config.toml
n_layer = 10
d_model = 320
n_experts = 128
experts_per_token = 8
d_expert = 48
d_shared_expert = 0
activation = "gelu"
moe_layers = [0, 1, 2, 3, 4, 5, 6, 7, 8, 9]
n_empty_slots = 32
router_score = "softmax"
normalize_top_k = true
routed_scale = 1.0
balance_loss = 0.00511
balance_bias = false
router_cosine_scale = 20.0
router_bias = true
init_std_router = 0.0106
lr_router = 0.00057
vocab_size = 16384
norm = "layernorm"
norm_eps = 1e-05
tie_embeddings = true
optimizer = "ademamix"
lr = 0.000343
beta1 = 0.9
batch_tokens = 65536
seq_len = 512
train_tokens = 242800000
steps = 3705
dataset = "wikipedia_en"
Below are experts of layer 5 (counted from 0) of a mixture-of-experts language model. Rows are named router (the router's row for the expert), up (a neuron's input weights, with its number), down (a neuron's output weights, with its number) and show model dimensions 200-239. Each number is 128 + 24 x the weight over its row's rms, rounded and kept within 0 to 255. Numbers have three digits each.
After each expert's rows: a language model's description of what the expert responds to. This comes from a sample of Wikipedia text that the model never trained on.

# expert 10
router:148108141118121109121125131104106135125128105096111140166123135159114055138125116123155156133092115138139107136091144128
up0:133148125106154132133166199154144128112148133091124142153142073116111140160109112084178106076130138124135130097115152098
down0:106123135117117132102143153125138106126119108106105123089153136093101150125157141125127100143131084120089126142126183111
up1:155100099103132154118144123113127154123155139147140144062095090144179100152129142100178119132175157148151098121141151118
down1:094132137122094145110163102159134162118157111083098114112106128125130117120100109152131146160129074140120120101113098079
up2:145103136157129165106149166150165091117153131112113110177095116178102147157129145102111153169085087120134159170116172163
down2:105083127155131136136161137137153159157139168108109132119131095105166098135132103135112104156137083173163077112111138107
up3:136171116136121124139138133120157099111107137110171124136120127124128134156116191099146140125152105128137139124135081093
down3:134134141081138115129142144157135160127081121133133195132142174078146123122126124106139115150096104126114112171127111091
up4:162108104137132117128148185145171120145133135124109081119130156156152160112153081123118149159144127113086142161136161121
down4:129099138129132132128167083124126135157151091126111127133110074104077104162111125094079107122097125150170079115128132104
up5:158119149115114146127171145115105091138141138101109148152121117138167136111101147080141121115153107123106127087149100125
down5:118127106153149148090116143120133178107145152098165181125081112144162119131127129128159149118151131183171107170153150138
up6:152138087122136138112110121117145122122137094093134167087121155145092133134119107100147135188119139172164137129138114105
down6:135128093087127116114120139200111127099145113045092128106110172097166167091138097143107131158131099161115112129123111120
up7:120119136148148117081133121109121080147121134097102159158085106116065105144128134106141130160124106113139100143123101137
down7:117105131171127124134120139126194135157134158082134152099117098104139139087114151155138123153159157128102110132138107141
up8:150135090086064119145122138123138142108126111113140127124135145101134135153111133109141133114133095139170162133134137121
down8:128124107131092095122138137184154160114171114050093119108106137129135123091172110138139146134114091140102122078117154100
up9:109126110102139119108093125112136128111104126134124143125100165130137138119147122093159102072146168174146151082112184129
down9:106119127105089132122142137124114113155148147093120144174108122130132123115106133116102162135121120100114155087169110127
up10:179123096132130164113162104141125081117145139167118117102128126156108145116171107074139102122078129133082177117121157116
down10:092122098187123119106145144116150158114136111113110096094136088144141122138127112121155140132120113127093141126072126095
It responds to: Table row breaks. Line breaks ending pipe-table rows, plus table header words such as Candidate, Pos, Pld, Opponent, Score, Rank in sports and election tables.

# expert 33
router:115116188152156145131121157122110155107174147138175108129143160109152111130195129100099165135083095112120099139090145141
up0:177130119124134150110150122107109145109126163150128123119213132141148105163097097091139103125181164101144131145119123118
down0:123133095151094130157168105149127149150119121121142115154116124140128151136141141125110147172142102147134113115135146135
up1:093135138141182102110158127120169129139146148130147133117164119111131135134114141132135144109101081106140120123139107130
down1:127119120149127149117154199134122114120176124144159152121126139096127127122158101144112140142148172152114132113151115111
up2:160159112144139139135082128094144129156110100122129130090105147175114115129111104106139167171124152135130078118127143107
down2:136193122159196141088123060123115131163141113130102105089162140098096145161088104124159143157144140099164095134134103139
up3:123087127093143060125155147104134129111133100117128105129112141137132161087137151108134102116130121154175138141144146167
down3:146140151130109122106115109135083153154151158128097118124154138096171088143119143161131123096167127123154126119129132116
up4:134090153135108158150095162097104123127150153115162156099149135107130097146148068080151079114145115117138080145122167154
down4:052115139106114145168145145151164145140174121172101134100134084154084160173134095120137162126152137127156157159133137126
up5:148156164143138123130140172175099137119114146128125133133120117128095167165159136141143118110132147119085100158122139156
down5:156129105127103141135143151141110124132177146152110183162159115161102151128083149132105139119135079121159154131118144156
up6:093136095178120111159143140157160124139121117157125108131109130103135134119141092148134134134143165128138157094136128118
down6:151088136124104140111151118163118115128126156135099145105147146175123093082117113130125156102113134070146111161128177124
up7:098113118143081121064134148126148103109101142086117183136146085138138108134111159137126142106117128143125134127095109141
down7:105138117136123128087101187154124158107126122110091155159129099146113125133124122150083144114120135137149140127114062117
up8:096114134123090146137073132132130134162117178120104164076121126138122091125108130082122126132127141116141112115109160131
down8:130109151159149121154094113107136103159143080138141129141075112144126083110119148153150131124124156121101120105104152114
up9:128113149107141119101112090115139125111111144119137124142077098103175089106072167146113163148117111173139127140099133197
down9:130163097093156146080073131079128113173130092163103110117103105151122102138123127173121125122162123174125156124112106126
up10:155107154193088143120103108096168123138104126139134137139105148074114108121162140161136132074128108095118122122104140111
down10:094127192132130128098122159130105104067105110161141152119133116153138151149081156126121154141166086119162138159117132105
It responds to: Romanized name syllables. Middle syllables of romanized Asian and other foreign names after a capital letter, such as Hain in Hainan, Ji-yeon, Jae-hoon, ong, ung.

# expert 38
router:108105116097129139159106131145104153113142124159147129114151105124153125145134104101120110128125102147098131153128142153
up0:111075161098112123104097125163146116115150111081151181171108133100066104112136082151072113152132111147155139103145141116
down0:130120101176102108128131111076147119117164116127155117120114135130139138111143167138166095128155139111077153144110105182
up1:148152103154158124135132107099132134130127098125117117076102103138158121161113103180137131132131143144181109102163141125
down1:098140109117102094132113112096114140138167123156143102121158155159124120137148135070137139106113145155129081113085117153
up2:110138094129100146112108113137121133139128154133114138093151134104107141130074100127114122119135104122130148079205133126
down2:135113114121103112144135107119140156126150138107137080125166160120101104143127107098151118156134124104087124116154138145
up3:179116152098113107138136085136150112097127081137086124147090111176150131117070173132108112168101150113156126123114087146
down3:122133106127135139159148112086126187178140139135101138103144138108141131183106125134132160100132118096098095118126146130
up4:138104132116110141123134121147157141141176131120126153146133072129118110140120122100152165077129070118096130127144051124
down4:130102148125134122093111109171162114099121102114096118140137143134130131099168139121131094100139136123098148130082157144
up5:110094076141151152118131130139090145119134116132137137133135153102104161170131127125163106094128131105125091144135137127
down5:131128132133117133097119079095113100110148102158110095129142149134112141153128136092126176089113147096148142146106092105
up6:168084123086092113152126106104110173142105108154119118130138131094143115124177090146173130100125093114083114145100084066
down6:096098157147098151137061079123161114136139128097168120092140149142113104137091147140097123141152124124098156162107143129
up7:101119154145097134129119136151132143108105163142105100159078101164102157101100112087104163131130086158131197123109084138
down7:149151186127175088145143111132150168155118071131115124139129146141148110125169140138135104094191085154091190126135147153
up8:104096129149106116188141141112122111107152175114134153135109127146127116125133105102157118093111182109098151108113141133
down8:158152154100111150122114143097130141123182142151115125158113108101143082084122140165125159148162106095103128122126122150
up9:148136150112178123102144102137174134108164096121100099128142125162117118121101137134142127129064113139180108123152117149
down9:149148177120126131135166121094134147106128143127135136129155135113122130123149110118099141150132119142166091101112131121
up10:101078136093152104133105110125138122133133127109158152137160133121165126123098105095138093102140142115080134128150178126
down10:157141134109128152087096100083101143126131120096159166140122138095097117132093122104115121141146118130125128133140134171
It responds to: Inner pieces of foreign names. Middle syllables of Slavic, Greek and other foreign names and Cyrillic letters, as Vlad-isl-av, Anastasop-oul-os, Mc-Queeney.

# expert 17
router:124157155117147163124188144112138111113153147107150156124154121141139144118113117111154152128156104145160158098121158128
up0:141127131131120133104123137128123164119129143194124134121119135115132139159143102100166136177095168157202127119117129092
down0:159093102119087144098112149147109119163124129105102104129139108153155126094116137142105137173088129128095127173111128117
up1:135099108106117142146145130101131121131160134114100101093152126153127187135110135200092094125146126126121114146142119126
down1:130077166132135130111122109174103108113144121125157115129141138156163145144131120122104129155190137133153140137127128102
up2:123128139175130119124108142122097116174158097130073107142160100156119152119149107110108140141083113151070125122157143127
down2:119148147138146187129102091175140150126117127131156130129135156141139149125091151130120096112120135107163141117124070119
up3:129109130116098140123141129150138118087142149137102122142143081191175119125134116160062150155142130109123122122136093134
down3:094126109107170108132113075137130113146147071156120109097100142130107131196163148149099192147128143149124138139120141134
up4:137125123164122109130122073146143132158103093165096150124148136066165111110159108128112133141061156128101118120128117112
down4:102117111167110167148119120138157119112127136163110110137157150121092095156096116163156115129131142093153154152124109178
up5:117124119143140129067129140141166112162116153123105105172071127086097135083137165096143112089138079147155116110133100126
down5:117154149148107095116109099132121093110140099125103136103153132127101117107143116170115138143157159114171127143122153128
up6:103113103184089123122114104158111086142109123083117147174131142176092096138146126099100126111154122147119153097136132128
down6:143139158145165115105122114161140122149107145146130120118113109151127087089161070121146122095103108104090142135116175147
up7:099101137118174115111159128140156125130109163130136131150146157127149177143108167083147115140127092164123110100119169117
down7:130106128159080105135111116158098137116123107147097119077125118115084113105131128167118121157140088117103073173112190140
up8:157078111081116144135160173152149145105157109116148121093089153130111126073139140179110147143171144133126138117117065113
down8:129062062073178094116170127100150117133112146122150142108139139143137149117164143145134158142113139126160146122139141127
up9:154138143131163108113125152135157148132134116135109124163111141046057171108139152133119120122109110160141096117137099126
down9:155154134154096094126129187144130096130129114074132174099159127122103111126126123122128141149159106137124136127156129110
up10:165109130126084100114128134137136108130151126126128136143141124162167096068119137130127132144137110146103104131104084132
down10:057126076109156129133122130154137073144130090119124148110166143139110129149153153144125130140114117126127160115144157142
It responds to: Line breaks. Line-break tokens after colons, headings and list items, e.g. after "following species:", "== See also ==", or entries of species lists.

# expert 8
router:147130079082142135129131112106153159116131105108121141118101111137149127116171151135121097161123120136143127117083145157
up0:149133116134135135106072129103100139129134117155120144086161103153142154157132145144104127078124152126141103174111118143
down0:111078097091161127143169128153149117133124161132089134145124134120111085134139099152121125137105144159111141106086150116
up1:159098161129123104148152160055091142146111129120125083111114170100145143122138110142143132103145161143160146138103126087
down1:111079109110125130130106129131096155122118134117153144182191097139172114136137144093146138083164073113145179142150129111
up2:143140147139124141185124138125160125124121107093106124141150162120177144121122140146086108115155133075078103113101112115
down2:093136188083107137123092098118096158155127112165132127126164183168124139128150100117085124100085120138108129137152115130
up3:133108139128140120160156143097141155095130063125107153112166140138119127111127109130111125128129100118155108137142115108
down3:088149147154133091137141106143149153116136137110136099107136138147070088113122168103141145124121133127104078165134115125
up4:111125122112095145139108132130128147166146117200122138109119098114109131145146161119115111108114171112146165134134119143
down4:131097127153147116130138088167149148134112116085110157124110124086096119119105148147114082110110149107113123129094088184
up5:136139109089125077143150074106151125120128166160144136122090093137170099137151112120114164122115147142164125175146143132
down5:110157102098150121116121112126125140141134133110132123149107096152094152138110141151112155093139073111154101152118152126
up6:135078133142114160117120146111108138121134069140123153168122104127117145107116135150176120094158119152106159115107154092
down6:101097157157166106122133095164137112160142119097136101123131140096124094129157127124166120142130077106117089146128127135
up7:145123126139147134148148096141134168145125125101119175144197121118134103126134140140138129132156133107168116126111145104
down7:130136112092102083133131142135115111174107134138112134155167113147137145108158125131094109097115136142159143130105129131
up8:161176146119148149165127135138125114153136163063134116117118187115139125113138141115115080154146129132105131117150126146
down8:094145142145096132167122097121103096152127131135078108110135121147161119153112186088099141104110114118153154101144067122
up9:113102124108098123132137166104117129169115140136150168149155211121149114124104102155141120124137203124140126130137114121
down9:118132114164153101143132117148087107105149097149109155093133112166142079073121088138151128159135136150140115111095158125
up10:133132120128108140133130100160100105102119126101111128117125123125139116127113053129150107143179094112121144147126162147
down10:153120132172126123132096142151131124162157105089114085129150123124105146121142115128108126078134137157133123166156112124
It responds to: Mid-word common-word pieces. Inner or starting pieces of ordinary English words split by the tokenizer, followed by suffixes, as fl-ank-er, br-ut-al, fl-our-ish, detec-tive.

# expert 52
router:158136104139141137090105115153137125130129110116098163123127131157123160129111120171143178166149117081129132156092070137
up0:056079134084149113185107129110131130133130122099111128059125142147124078143144135127107100121129132104097093141122118114
down0:143135103140139128135112161119122106134152112130095160122120121087093162142095132170149127138145141079163109159123134129
up1:118105134134129114128106096100130097148135127127159127152121148137158118089172171102100085098109105154115152121149119111
down1:131103126113111106147135158126163124110132144134095098105117137125126150189119104112145124108170132148091137103140118123
up2:128112127078118118120139105157097128096123098074132160135107135099184115089129189103120118168114110154090122120105123118
down2:095137139135161163125162158104116128084151156138130082144118140145143102130142144144142121136118137140124157116126148147
up3:111127138143149135113172117151141137119133129087132136140101124104098167150168130124131143132099092090096101156125086146
down3:093132129155155124148142073160080122111146117139129147094150135161117124078130123175125129126136138108137158162128154125
up4:121141179058136144120116123156066111104172103137105098174100106139130127120100094122101129147120131114158144111143114121
down4:061156150147154109106163165183140136126113155119141138095133127170104101132127119183121080129127127135113114131145148136
up5:127133172157135136131162126132130089136136173149123112100124086167213120133129147129162111084101119090136147144094154139
down5:122181087158131143082144137113120120140115120131110120163114141130104083109135129112132128105150136163122141118135155121
up6:150117139170114158169108105180132126127104151144124137167126125158123132179165111119140102160089141134123136133102091143
down6:109110161154127112139124133134085109158120131135113127177144115147120116167116114153123121103127131140123123129152145162
up7:087128144154156133140143132141165090155134114115109111177119125167107125159142094114138134089174163103106133070148137145
down7:125118147086105131143091126136120162150115160174104141170164163145144156149147097116092105084111118126117070147142146124
up8:129124161146129155107146153139141113111153177114127130137096114103112163168101121140105129109066118148123123110123142103
down8:149121134148102106103133116146131104126150132147117110125119145145161103151119124099070143109133117157095123121144141133
up9:151124114091077143179137133122127152112101129143093092148098166094109122165151100122096126149122112112144147146112145128
down9:121135130115129148081121124114104117081111111109150128137151106110129126135170152162113112106144082134143131127126157139
up10:125149101105081128141155135135101143111139161154141095131155163102135154135139125133134124089155148136081167135114109105
down10:130135114093105123111119110087155169127132073128153132143156137093128186120130145125102115144143135129116153127098131107
It responds to: Birth and death dates. Opening parentheses and punctuation around birth and death dates in biography infoboxes, such as the ( before age 66 or aged 88, Born, Died.